Below are experts of layer 2 (counted from 0) of a mixture-of-experts language model. Rows are named router (the router's row for the expert), gate (a neuron's input weights, with its number), up (a neuron's input weights, with its number) and show model dimensions 0-127. Each number is 200 + 30 x the weight over its row's rms, rounded and kept within 0 to 999.
Before each expert's rows: "comes after" lists some tokens at least twice as common just before its tokens as in all text; "gets" lists some tokens that make up at least twice as much of what it gets as of all text. This comes from a sample of Wikipedia text that the model never trained on. Tokens count by the router's weight.

# expert 196
comes after: ",", " to", " known", " and", "ed", " served"
gets: " as", " at", " by", " for", " with", " on"
router,177,187,214,207,180,153,210,228,203,197,157,159,171,157,187,179,176,215,208,142,250,251,232,226,211,174,176,210,210,208,202,204,231,220,167,222,249,240,179,239,160,197,236,192,198,135,193,185,174,197,205,206,209,195,187,250,185,199,126,212,237,163,173,199,192,230,183,195,207,236,207,238,243,224,172,247,155,195,171,226,223,176,218,221,182,145,182,176,173,138,140,201,231,144,167,242,175,227,159,140,174,204,238,238,209,155,158,247,225,203,245,188,205,180,173,171,205,182,151,232,198,197,236,224,190,205,198,166
gate0,227,194,119,187,223,200,141,196,183,179,199,238,214,221,230,150,244,236,149,209,203,198,214,215,224,159,210,203,220,188,204,196,233,157,205,219,207,205,193,179,233,208,195,232,222,217,265,226,212,143,182,217,240,196,232,217,167,182,273,199,193,137,167,164,232,241,216,213,189,201,183,198,167,244,214,202,187,156,220,204,148,203,211,182,261,132,209,179,210,220,186,239,202,209,215,232,198,164,232,199,227,212,223,139,189,194,173,268,191,215,153,182,219,220,222,180,222,161,189,164,111,219,222,215,164,199,202,213
up0,196,224,184,243,152,223,186,181,160,207,148,217,165,184,240,201,194,158,177,203,194,199,208,176,211,248,168,195,187,164,206,204,207,177,191,224,160,137,246,252,176,193,178,173,235,121,198,202,184,210,190,129,153,206,244,179,163,227,215,220,175,238,182,171,180,190,179,218,168,231,177,196,166,235,241,200,137,223,220,217,237,192,163,224,199,140,225,237,233,244,195,221,201,202,177,162,213,237,191,182,236,229,239,183,206,135,172,134,217,223,220,160,220,191,231,192,172,192,238,159,237,184,218,210,182,189,168,155
gate1,172,188,201,259,187,169,184,225,227,224,192,213,226,218,217,217,214,178,184,226,204,140,151,225,225,210,210,185,190,224,193,183,189,237,196,261,189,178,168,179,231,221,165,202,169,210,137,224,164,173,212,175,211,179,178,165,200,211,209,201,223,204,190,137,244,206,194,178,193,164,209,234,200,260,216,239,212,183,195,188,203,203,226,197,198,247,228,135,294,209,237,164,220,195,176,214,232,132,232,177,231,167,252,226,208,217,144,167,176,209,200,187,245,197,206,173,154,191,156,157,144,258,188,193,191,174,236,251
up1,165,207,193,215,226,201,207,166,172,183,188,153,175,233,222,206,193,205,187,163,195,235,200,201,267,196,170,294,177,197,232,176,232,185,165,157,213,230,254,189,192,229,206,199,203,152,182,177,212,195,202,185,234,180,219,253,202,198,181,175,206,208,183,181,204,182,251,257,219,208,202,215,205,147,160,193,205,222,183,200,196,263,241,156,218,207,190,163,217,207,185,164,214,160,209,291,178,217,232,167,219,222,231,203,203,189,264,257,236,260,201,147,174,233,183,211,191,140,197,201,242,214,264,206,217,211,220,237
gate2,189,195,203,192,217,250,150,199,174,178,240,193,190,189,224,227,196,187,183,192,209,153,196,202,266,168,217,179,150,241,203,216,229,249,150,210,154,209,178,180,202,248,194,201,185,239,167,187,210,205,213,198,203,170,215,219,186,197,198,257,192,227,155,205,206,179,224,176,188,207,294,186,212,251,272,244,178,195,175,197,213,204,195,199,140,222,258,206,206,222,236,204,171,163,218,152,176,198,264,255,221,189,174,249,223,178,211,185,174,194,175,165,227,226,287,196,173,150,209,216,167,226,252,214,198,202,224,212
up2,191,158,186,191,253,190,186,202,170,172,178,202,204,196,167,267,215,189,201,237,218,210,156,185,234,235,163,166,217,157,169,223,193,206,205,211,147,149,232,239,165,173,160,218,177,183,188,170,206,220,239,199,154,206,151,294,173,250,170,189,204,216,169,180,250,253,186,204,278,222,214,218,218,164,228,213,206,184,172,166,177,262,187,195,203,200,240,187,155,204,194,166,194,203,236,165,147,165,214,203,195,173,144,197,187,199,236,204,157,196,240,193,199,169,223,208,200,215,246,137,171,209,184,229,220,174,223,203
gate3,209,206,175,205,215,263,154,220,216,153,233,167,205,245,219,131,265,224,194,170,215,225,211,177,202,198,171,150,244,155,226,190,170,183,188,142,175,191,224,175,171,161,218,181,158,243,199,259,168,212,202,173,171,202,182,233,202,189,207,249,164,188,218,185,245,197,216,205,124,223,238,153,241,244,184,250,205,252,202,201,178,186,190,192,224,213,234,193,234,192,168,158,223,183,205,214,174,207,185,221,164,230,165,206,176,181,236,237,244,198,182,201,199,144,254,188,191,193,178,141,218,234,208,169,242,201,208,219
up3,237,236,151,183,228,201,185,198,226,141,266,215,202,197,175,209,202,218,154,133,214,187,230,234,202,222,180,270,180,200,196,188,177,222,232,188,191,218,211,204,255,224,257,183,215,200,194,235,199,235,186,186,174,194,180,144,191,221,162,212,218,220,238,203,246,161,186,187,250,186,263,197,212,195,228,181,216,222,226,177,179,191,148,238,164,199,234,185,175,197,181,195,202,214,133,302,164,184,170,183,171,211,197,206,222,201,205,196,169,194,163,137,229,203,181,198,170,230,151,167,166,228,244,209,252,222,211,182
gate4,175,249,198,213,244,249,164,195,197,166,193,240,187,229,245,242,143,273,196,194,211,183,191,209,181,198,214,232,216,198,184,194,201,182,192,224,153,219,196,209,202,191,215,180,214,176,180,164,182,209,234,197,163,208,221,172,245,184,171,196,196,149,229,190,209,161,179,182,266,151,187,192,207,135,194,222,226,213,232,160,223,253,250,195,203,184,245,202,168,151,171,206,206,212,199,234,215,226,260,260,175,164,250,152,256,226,202,207,106,228,174,224,147,206,222,229,200,188,239,197,239,209,172,213,189,194,195,208
up4,210,211,244,230,200,185,188,231,271,181,242,210,193,201,202,255,210,193,247,169,200,178,196,192,187,224,134,177,175,201,235,199,175,220,125,208,194,152,165,183,186,220,241,189,169,163,165,155,226,173,192,194,265,202,190,214,193,186,164,208,195,237,207,198,222,170,260,258,222,200,174,230,191,209,191,222,180,134,190,142,164,190,182,273,225,215,190,169,125,230,147,178,223,168,192,252,210,196,230,208,233,191,214,163,237,204,240,230,257,216,196,209,163,181,194,235,199,193,221,171,176,223,227,190,210,240,209,198
gate5,172,234,194,253,165,206,160,191,179,237,241,208,227,239,230,215,214,171,151,220,214,225,169,227,204,250,219,220,210,190,231,222,221,180,185,225,171,219,171,260,218,197,192,203,186,208,240,196,215,174,203,162,186,168,197,233,177,191,172,208,231,238,226,236,231,207,203,230,223,148,236,229,141,198,210,199,239,106,161,179,187,213,200,228,260,177,256,211,212,233,234,197,212,197,169,214,211,232,205,204,263,159,169,167,177,213,230,213,172,224,182,161,179,115,199,189,181,226,231,161,151,199,190,215,181,140,170,165
up5,233,226,216,201,171,227,208,162,218,239,148,199,208,190,211,214,221,201,194,173,181,202,198,189,168,231,230,235,160,187,242,165,214,214,198,223,219,179,177,135,198,205,173,193,248,201,175,211,240,239,202,136,197,180,194,189,163,180,139,124,164,162,224,155,221,164,222,190,176,199,235,218,225,158,186,180,223,175,172,192,177,215,251,218,190,149,164,258,199,190,202,188,214,179,166,187,195,160,182,162,222,172,209,240,187,247,188,250,222,179,217,213,194,209,279,207,241,221,140,181,213,205,207,240,197,296,218,224
gate6,202,197,171,208,189,224,193,212,186,193,270,218,173,183,265,209,213,155,151,175,222,274,220,233,142,235,205,218,189,216,261,206,211,141,196,222,177,206,191,170,233,233,240,174,227,195,174,180,206,178,179,181,122,220,167,182,243,170,228,182,224,150,266,215,198,244,191,193,229,214,193,149,204,256,207,211,228,219,203,173,226,205,171,210,236,209,216,183,183,209,136,224,167,172,285,211,184,228,178,210,209,225,148,189,183,205,166,237,188,222,196,156,185,182,213,198,207,254,209,205,206,219,198,164,203,227,203,150
up6,214,137,220,206,219,239,181,213,153,221,224,218,184,177,232,199,187,241,163,212,246,175,124,158,261,222,153,209,156,179,190,222,208,219,232,138,190,226,249,212,236,222,222,178,207,191,206,218,206,235,238,238,243,182,200,203,219,200,171,198,195,174,180,264,197,249,209,184,223,188,215,224,214,169,142,209,195,162,253,191,181,197,233,197,210,131,202,181,205,223,163,215,196,240,190,157,168,169,236,270,188,213,201,120,175,243,215,221,187,144,178,177,182,190,226,190,189,221,198,189,213,214,222,232,165,209,243,220
gate7,224,203,168,170,223,181,212,181,211,223,230,200,219,232,181,215,189,168,183,255,213,187,189,115,231,215,220,203,229,241,250,187,260,193,208,202,153,209,257,204,199,188,185,171,183,218,208,183,224,186,190,160,153,136,221,227,162,215,200,240,245,168,171,248,224,134,187,218,181,196,214,176,233,179,221,151,221,211,168,201,191,214,219,216,240,274,179,241,238,180,202,176,235,193,239,160,187,213,167,174,182,188,180,179,221,225,197,189,192,119,192,193,181,283,218,259,205,225,211,160,202,226,208,199,188,235,224,230
up7,202,194,165,260,213,222,143,211,187,220,166,239,205,231,171,161,226,178,166,190,179,154,202,191,152,238,211,199,219,177,214,207,187,209,221,202,202,172,129,180,234,195,179,227,203,215,172,181,193,187,159,169,231,202,163,232,226,227,219,150,216,181,181,226,179,149,193,131,169,216,225,196,133,218,170,247,232,213,208,207,162,223,190,213,113,168,166,221,166,244,249,239,186,220,220,203,171,170,201,198,192,199,186,192,163,260,153,153,174,216,220,144,217,183,217,222,212,143,179,214,188,202,186,208,222,181,257,157

# expert 93
comes after: " ", "–", "2", "1", " October", " November"
gets: "2", "1", " ", " November", " October", " September"
router,198,239,179,176,219,228,205,188,187,213,173,182,241,192,182,215,173,177,242,184,224,239,171,187,206,219,217,175,223,184,251,183,167,223,246,159,237,203,193,256,229,209,229,270,234,219,230,205,249,222,259,249,230,244,163,174,209,224,160,221,175,214,231,220,183,166,169,247,209,192,158,162,170,209,148,176,154,243,196,199,162,181,161,227,145,151,182,210,193,170,234,247,189,175,155,176,242,186,253,199,219,165,222,243,179,157,162,172,204,175,154,248,195,233,210,194,213,229,169,233,194,202,218,198,184,175,216,173
gate1,153,205,156,186,189,173,218,160,151,257,194,188,224,197,170,216,191,207,203,173,178,151,226,198,162,236,184,156,220,161,170,204,174,240,230,238,167,172,221,153,250,211,273,193,191,257,220,166,207,199,168,182,188,171,188,195,131,206,216,244,190,257,205,198,189,198,232,219,181,220,202,232,176,164,191,215,243,163,190,210,151,202,148,198,186,208,174,183,242,208,189,217,210,195,162,166,222,210,218,226,213,243,214,229,228,206,234,223,225,253,163,244,220,272,204,229,227,220,160,127,183,176,218,183,205,222,250,185
up1,195,219,131,185,227,229,178,211,217,159,222,203,205,169,206,245,191,230,250,178,166,264,217,226,216,168,214,172,149,216,204,197,181,244,222,205,189,195,254,162,236,212,202,217,172,240,193,177,218,219,203,224,206,179,185,246,213,249,212,209,176,177,220,173,150,221,183,226,210,202,139,177,206,173,231,215,175,204,220,215,172,257,208,206,186,167,168,154,159,198,236,247,245,190,180,284,227,200,192,205,124,197,170,226,183,234,189,203,171,214,186,176,247,173,234,225,206,222,199,249,231,223,221,250,200,128,172,168
gate2,213,138,205,200,187,169,239,228,187,220,157,197,180,222,177,157,241,256,164,234,211,165,213,185,165,259,132,194,167,238,209,204,204,208,183,189,149,207,240,146,195,199,221,211,198,156,159,224,200,228,218,228,195,189,245,214,200,158,177,225,246,177,226,203,222,194,120,174,188,222,194,204,188,290,163,192,135,205,208,231,268,208,234,152,234,174,175,168,222,206,197,191,263,180,201,172,201,172,184,172,195,204,192,216,204,169,207,223,165,159,225,193,164,208,223,184,193,203,214,262,217,212,176,225,177,205,191,240
up2,190,188,232,226,191,211,193,198,235,242,224,174,264,156,178,216,191,171,192,256,194,226,195,179,217,247,251,227,184,144,188,186,192,203,195,227,140,177,208,189,182,149,168,231,222,175,151,138,208,205,205,225,171,245,207,170,219,192,257,181,143,176,175,205,186,236,168,193,241,264,180,228,221,203,224,194,178,205,201,157,255,197,173,244,190,240,226,225,201,206,228,237,188,230,188,208,202,253,212,242,231,230,267,199,239,244,175,190,171,172,202,182,148,196,201,162,194,246,186,183,193,193,171,220,139,209,192,151
gate3,181,238,185,206,204,217,186,210,233,186,224,175,190,233,179,174,220,160,218,212,240,185,187,203,155,214,159,196,202,165,190,227,222,204,199,161,240,177,181,220,206,225,180,159,193,201,149,177,176,213,220,218,186,206,202,232,186,197,185,252,237,214,218,231,230,262,179,201,186,253,186,195,188,193,210,185,95,179,223,179,241,200,213,242,194,262,237,215,170,231,178,166,145,207,179,173,124,149,260,204,188,255,245,248,209,221,159,127,196,214,241,181,170,215,224,207,199,192,211,184,212,203,165,186,243,157,189,146
up3,189,228,210,179,221,200,219,109,185,221,256,179,177,189,209,143,191,174,174,197,224,211,183,228,175,194,218,222,185,190,148,207,227,229,193,183,162,139,177,151,232,175,224,215,191,155,145,193,195,158,260,208,214,247,236,217,174,178,227,257,153,146,210,198,205,260,137,204,218,183,197,182,201,229,245,158,172,218,235,181,182,223,185,207,185,207,166,176,182,171,186,222,167,216,245,179,173,188,240,201,213,168,222,178,181,107,178,204,183,206,184,134,189,187,244,181,196,190,230,216,183,210,214,209,188,190,256,194
gate4,177,241,226,224,176,180,194,217,228,196,220,190,206,243,203,172,197,219,204,203,231,183,224,252,277,189,207,204,196,215,146,196,216,179,226,136,223,213,182,170,179,185,243,174,198,197,138,125,210,219,215,190,200,215,182,158,211,156,249,249,271,221,229,234,98,226,161,250,205,215,179,160,205,253,246,209,157,230,185,180,234,175,233,191,248,179,168,200,188,165,229,230,206,214,166,245,206,168,191,216,191,181,192,217,216,221,169,205,161,217,227,200,190,221,194,190,191,250,221,204,191,201,165,229,186,236,153,191
up4,192,214,139,213,253,206,186,175,227,192,187,222,228,224,207,225,171,175,190,207,201,220,201,148,193,211,177,205,211,258,203,167,223,240,229,238,199,204,251,235,195,173,125,197,206,174,245,212,211,185,237,254,184,181,212,205,178,256,190,171,172,218,233,178,177,212,154,161,150,208,251,191,180,227,137,223,196,263,193,194,143,200,139,193,200,194,227,236,196,177,135,213,208,220,205,192,197,217,200,216,273,153,159,168,158,228,212,248,168,184,205,183,229,246,205,174,178,179,204,201,239,212,251,210,178,207,246,191
gate5,218,224,152,239,240,214,177,251,224,213,151,190,199,224,188,223,192,180,185,146,204,227,252,234,182,172,251,212,214,199,231,201,184,173,200,189,229,195,201,231,235,181,130,190,193,202,230,274,215,175,187,204,212,239,173,229,187,195,155,186,197,293,210,237,230,158,224,204,212,144,250,195,142,117,238,241,204,203,209,259,172,213,228,201,166,167,177,173,199,191,183,233,230,197,195,214,222,203,232,272,206,231,202,194,192,184,224,186,189,177,215,258,243,173,182,244,193,213,199,227,208,217,180,198,221,171,209,182
up5,208,220,195,214,160,256,140,209,166,182,220,221,238,204,222,184,263,244,184,176,273,203,132,185,144,231,210,198,197,186,191,242,207,163,212,187,211,172,171,174,223,207,170,245,198,216,190,167,222,244,160,186,216,183,213,160,191,221,247,181,194,200,204,232,200,196,210,174,202,195,252,244,217,208,138,223,166,219,276,204,220,178,228,185,210,194,156,207,158,198,230,201,171,223,185,141,183,148,234,170,202,178,154,173,166,177,183,200,168,188,191,197,204,238,205,180,237,243,202,175,252,201,142,178,199,146,184,250
gate6,152,184,257,228,183,169,158,198,254,190,212,184,179,195,189,213,140,185,204,197,189,202,193,211,195,192,177,207,193,175,237,255,207,205,159,196,171,176,206,214,191,183,188,228,207,161,149,249,211,209,212,230,186,199,215,207,185,201,199,229,171,179,171,219,236,176,161,200,197,188,204,182,265,179,195,200,209,216,148,201,142,143,146,207,211,205,206,207,228,260,165,250,193,178,207,203,172,246,204,216,164,287,224,176,268,143,273,184,217,174,189,231,171,162,225,218,182,151,163,255,217,184,252,171,197,172,212,234
up6,208,170,166,255,203,196,222,233,193,264,213,221,204,219,199,159,183,187,172,165,207,217,201,191,126,223,165,218,185,158,160,215,173,172,228,133,155,219,219,129,190,224,196,176,167,242,202,172,217,221,180,207,224,202,213,230,177,208,173,193,203,210,158,186,217,201,188,213,183,161,189,204,207,164,227,148,215,156,192,204,208,227,232,166,236,184,187,134,220,154,185,189,200,202,229,181,179,220,143,225,138,207,225,227,193,248,171,224,174,183,200,202,245,204,245,196,236,231,255,184,287,172,167,260,213,192,239,205
gate7,220,238,202,210,170,176,149,180,221,197,214,195,249,161,216,257,237,228,249,167,178,237,149,259,228,163,200,240,210,169,205,226,208,161,249,242,229,212,170,166,227,220,229,228,228,210,214,190,212,204,216,244,225,219,131,188,188,244,188,196,208,231,212,163,123,202,249,216,230,166,215,248,171,200,204,189,190,224,189,255,199,144,199,174,197,240,200,176,218,191,181,174,212,216,233,200,180,155,237,189,237,187,225,168,211,139,202,156,213,202,211,221,172,224,231,214,165,184,245,197,204,210,230,159,264,230,185,238
up7,191,215,164,187,159,190,163,220,181,212,215,187,179,204,167,232,221,172,186,223,214,202,235,180,173,180,244,149,181,253,174,215,169,222,196,233,214,240,210,260,204,220,204,202,208,169,156,141,202,229,256,188,162,228,200,215,179,215,200,161,228,204,174,232,227,191,137,184,226,231,240,169,189,223,162,200,212,250,229,207,190,193,186,172,139,175,281,232,149,205,255,229,232,193,207,254,183,210,223,208,171,151,227,161,237,195,205,182,194,172,123,212,212,133,225,181,174,211,236,212,205,179,212,215,223,211,244,240
gate8,206,180,200,178,212,216,161,215,212,187,213,257,261,181,283,206,203,194,210,157,209,193,215,178,187,214,209,176,243,211,203,243,159,148,214,164,231,156,247,241,184,234,176,287,210,224,205,257,174,186,180,168,180,188,198,191,219,210,212,192,122,198,180,238,205,181,204,190,237,151,226,190,213,219,190,206,214,186,165,167,199,248,187,157,180,216,157,221,207,149,220,240,234,216,123,215,223,183,204,194,192,170,135,210,218,209,206,203,214,190,182,256,157,198,243,205,191,198,135,190,246,233,206,180,164,208,216,193
up8,194,253,188,243,171,173,234,215,219,188,198,143,141,245,197,195,208,246,241,198,261,175,193,209,219,250,192,173,174,196,225,177,246,165,183,195,178,223,190,173,212,160,199,231,179,184,243,131,217,188,216,229,216,251,213,207,181,189,190,180,275,185,247,225,177,201,192,248,215,184,169,183,190,226,195,232,164,209,260,208,224,179,199,202,256,215,159,161,171,199,255,201,220,177,213,221,210,137,190,219,217,158,200,216,178,196,191,222,162,216,249,187,241,217,153,149,226,199,269,243,182,201,212,198,245,205,203,236

# expert 243
comes after: " ", " in", " on", " In", "In", "On"
gets: "2", " D", " d", "3", " E", " May"
router,159,178,231,180,156,185,255,168,190,245,161,165,160,156,165,168,155,156,230,171,232,230,214,176,182,160,176,156,222,157,175,176,163,225,220,173,241,231,162,198,179,178,174,236,213,195,236,226,217,233,215,238,204,219,156,153,231,188,185,174,233,187,207,211,158,171,168,207,183,240,158,198,238,232,161,157,173,250,155,237,228,167,198,235,175,183,156,203,158,181,206,214,205,174,185,212,210,222,176,168,176,176,215,230,178,165,169,172,251,167,216,222,213,242,162,159,211,235,163,238,211,166,186,187,195,170,212,159
gate0,216,260,207,196,216,185,199,156,201,191,189,247,220,205,193,231,242,224,166,272,176,149,195,169,213,259,180,218,147,189,197,259,183,172,243,221,194,209,267,192,198,206,175,173,210,185,235,209,254,241,183,186,201,189,193,177,189,216,164,253,173,193,176,202,278,206,210,226,210,191,188,247,221,165,281,201,208,208,203,164,195,174,232,214,172,180,284,181,217,247,168,254,246,194,190,210,228,247,193,250,218,181,172,201,161,204,176,219,157,203,149,204,190,196,210,156,201,199,230,184,217,201,209,183,186,244,192,193
up0,208,228,195,233,177,282,177,218,223,167,167,248,183,224,209,180,213,176,162,212,199,191,171,230,219,209,191,175,195,188,236,199,233,148,174,204,182,154,199,210,222,175,143,215,172,207,158,185,186,156,188,204,166,180,197,274,177,126,240,230,202,244,179,131,217,217,229,204,174,189,208,147,205,203,213,186,183,185,211,146,164,273,218,173,223,214,137,201,175,253,206,206,221,168,207,236,197,211,207,181,224,210,192,164,179,201,173,226,205,199,189,126,212,247,188,207,233,193,240,228,238,214,181,220,232,135,168,192
gate1,232,225,164,193,199,198,230,191,197,177,170,244,226,182,247,215,197,235,206,164,212,168,174,205,170,204,278,209,228,185,161,156,222,225,167,215,212,184,218,167,215,185,204,170,165,253,157,151,179,198,150,141,188,179,187,198,194,182,188,211,208,220,228,236,232,194,217,272,265,218,227,218,163,153,203,203,207,239,216,195,149,209,144,184,181,188,244,166,177,212,176,193,161,192,223,181,144,256,252,255,171,168,209,172,215,139,229,205,202,214,234,234,196,160,202,232,191,230,192,167,203,205,185,248,187,187,255,211
up1,166,207,232,224,219,183,174,152,175,174,199,211,227,186,249,215,230,140,181,192,210,227,184,198,196,257,182,197,162,127,245,222,189,221,193,224,219,226,183,214,211,220,250,148,152,162,182,252,168,198,174,177,197,163,257,242,179,206,206,184,194,191,222,193,218,205,199,181,202,201,207,190,192,161,268,120,145,183,231,192,171,226,231,200,212,195,226,187,256,234,214,165,186,200,223,184,153,192,197,167,216,221,155,212,226,241,250,173,210,170,232,191,237,212,250,230,217,176,146,139,238,233,181,174,197,230,222,214
gate2,191,191,159,217,187,266,138,190,255,215,204,234,261,212,231,203,210,278,171,193,172,210,171,187,220,243,164,228,186,202,246,198,209,246,186,240,219,257,211,222,218,184,210,154,215,209,168,191,213,261,182,198,214,209,207,222,233,172,149,236,177,191,209,176,232,204,225,208,188,159,247,150,220,202,185,188,229,196,253,231,225,221,202,155,219,180,201,212,220,218,206,189,250,145,217,234,129,268,202,196,216,217,155,198,233,225,212,203,175,176,131,209,194,177,227,189,207,204,217,208,173,207,185,195,176,225,215,127
up2,249,257,188,187,223,201,176,217,218,241,230,200,186,260,207,264,257,213,202,265,183,214,228,167,244,218,227,175,252,214,184,213,174,162,187,160,194,160,184,204,183,164,183,219,190,146,236,286,208,167,193,140,175,193,211,220,164,223,228,226,175,198,287,162,225,209,186,193,183,161,175,232,211,179,166,236,205,220,207,215,188,191,177,187,169,204,172,205,157,195,204,146,168,221,246,168,217,140,210,207,198,214,204,195,237,218,185,238,162,182,180,175,188,188,199,191,149,144,256,205,176,193,217,209,206,194,221,208
gate3,203,192,151,176,185,162,134,189,164,219,247,259,218,230,255,149,214,223,217,263,254,194,187,163,205,220,241,208,173,226,203,215,244,170,233,248,207,221,199,245,231,192,227,207,226,187,172,196,174,156,194,175,209,201,227,228,178,193,269,230,193,215,188,213,223,192,229,166,226,268,221,163,152,178,208,217,222,146,192,178,198,206,206,178,230,237,233,231,223,166,183,143,225,207,180,171,211,198,154,253,236,219,146,195,178,190,196,197,215,205,244,182,213,180,158,201,208,210,196,227,225,205,134,162,244,217,190,231
up3,268,212,216,212,139,208,243,202,234,148,195,181,244,192,250,241,200,186,160,180,192,243,194,202,220,205,136,204,188,163,188,229,219,217,215,219,164,199,242,179,166,211,186,279,131,190,208,161,196,163,244,152,161,182,230,234,162,172,191,213,214,109,183,188,200,203,203,222,189,218,193,203,215,164,181,209,234,213,262,177,161,129,248,228,182,226,204,186,197,193,210,175,228,205,172,197,226,160,172,211,179,196,215,165,195,190,227,239,207,211,241,204,193,189,235,184,140,184,175,179,182,222,217,178,215,219,216,254
gate4,214,191,178,211,173,213,198,227,249,169,145,208,200,220,236,263,212,200,180,174,204,240,213,187,269,259,248,209,192,201,216,173,195,164,180,166,199,203,226,210,244,203,231,187,197,203,215,166,223,162,190,232,221,206,197,215,195,226,164,189,166,245,235,218,238,184,247,196,161,249,218,146,141,180,196,236,236,191,272,133,165,223,188,183,175,221,224,190,202,234,159,148,215,206,204,199,230,183,235,193,264,192,233,185,178,187,162,220,162,217,240,240,188,239,202,168,229,164,199,150,169,226,174,268,189,187,192,213
up4,233,209,196,206,218,208,156,221,189,208,174,233,237,171,203,231,203,148,166,244,193,177,202,198,196,210,177,235,219,203,182,183,222,195,193,261,201,235,205,205,170,184,177,211,210,203,175,146,188,152,199,199,176,201,156,175,164,188,224,237,268,204,158,187,217,205,253,187,263,169,222,226,199,222,220,195,168,161,196,177,215,251,194,190,229,161,187,222,200,201,208,184,136,233,236,157,194,269,244,226,165,229,227,280,222,270,220,167,172,187,166,213,206,233,191,216,217,171,232,252,257,202,175,146,243,200,220,233
gate5,235,177,171,193,150,215,188,230,145,234,216,246,211,192,212,214,250,161,199,160,244,157,170,186,184,239,232,230,178,187,240,277,199,229,205,203,244,201,191,243,229,192,185,187,222,228,221,230,242,178,163,176,135,161,221,206,218,170,192,210,210,197,234,205,202,208,227,202,159,163,182,165,249,239,209,238,228,166,237,174,200,171,219,147,190,198,214,171,216,171,202,215,212,212,171,211,179,113,167,187,215,150,192,262,208,218,145,205,202,203,167,179,191,179,247,211,227,157,188,171,235,151,174,207,157,233,198,178
up5,150,223,120,202,244,197,128,231,198,170,213,194,189,247,246,188,163,195,206,205,211,252,225,237,224,170,179,202,182,184,216,158,201,191,192,209,215,176,207,193,214,222,220,166,198,194,188,133,110,206,232,223,198,246,202,263,182,184,201,195,204,175,175,205,184,251,216,166,205,229,170,223,202,198,200,181,217,171,209,199,221,224,193,190,193,194,257,196,228,202,228,183,214,205,229,173,232,197,252,214,196,249,160,132,219,190,187,261,149,254,205,226,178,183,211,170,241,241,139,222,184,225,189,225,223,140,232,194
gate6,251,212,157,175,264,200,219,224,153,166,182,154,169,201,223,216,216,185,186,248,179,212,167,198,244,217,199,183,184,191,209,151,271,223,193,206,256,179,219,263,248,219,213,184,245,232,217,212,226,192,181,189,120,178,166,180,147,152,201,181,186,188,218,214,203,194,236,164,237,186,222,129,208,177,217,211,172,221,175,180,164,231,208,167,208,208,258,205,188,185,178,177,213,199,200,248,214,179,202,219,198,239,191,231,221,228,185,207,163,164,265,228,160,196,246,182,197,180,176,206,177,215,208,267,160,197,230,155
up6,231,179,168,203,174,172,202,236,188,183,254,274,245,144,237,263,178,229,182,218,210,187,156,171,144,241,204,178,217,233,191,227,233,176,211,209,209,187,156,201,180,187,163,187,225,238,165,213,192,146,230,172,206,206,203,166,239,180,208,214,190,186,211,182,210,270,218,280,184,176,218,193,157,191,277,171,206,241,181,187,214,225,217,183,230,212,222,177,241,219,245,235,220,243,197,167,231,170,154,177,219,159,210,203,158,170,212,201,146,193,198,243,190,204,194,205,169,205,156,176,233,234,242,169,209,177,188,202
gate7,203,192,187,177,216,208,190,184,206,160,208,216,224,245,236,229,194,245,199,186,180,220,175,223,194,226,221,212,188,258,148,225,288,167,202,239,192,217,192,186,200,254,160,193,183,224,154,186,236,234,185,238,223,165,260,162,224,189,178,191,249,248,249,277,216,239,195,173,187,206,206,233,222,211,227,209,223,218,211,154,154,254,242,177,169,214,194,235,173,226,207,195,155,251,179,212,191,162,224,201,190,215,162,167,236,230,218,241,175,266,232,210,208,174,211,219,135,227,156,189,201,210,166,224,194,189,212,218
up7,230,230,185,204,182,162,191,200,211,210,229,206,202,187,181,211,232,212,136,223,196,181,191,89,204,187,147,204,188,207,246,185,231,213,203,167,220,203,165,197,205,220,189,225,178,244,143,206,189,156,208,211,172,201,207,205,223,216,205,208,164,171,241,179,269,230,261,206,221,202,171,147,206,219,226,174,204,206,192,186,207,213,226,160,172,238,233,200,215,125,188,223,151,129,238,214,243,168,218,245,220,199,199,182,225,203,185,215,269,197,176,156,169,186,237,156,131,203,187,183,169,196,218,224,178,244,204,236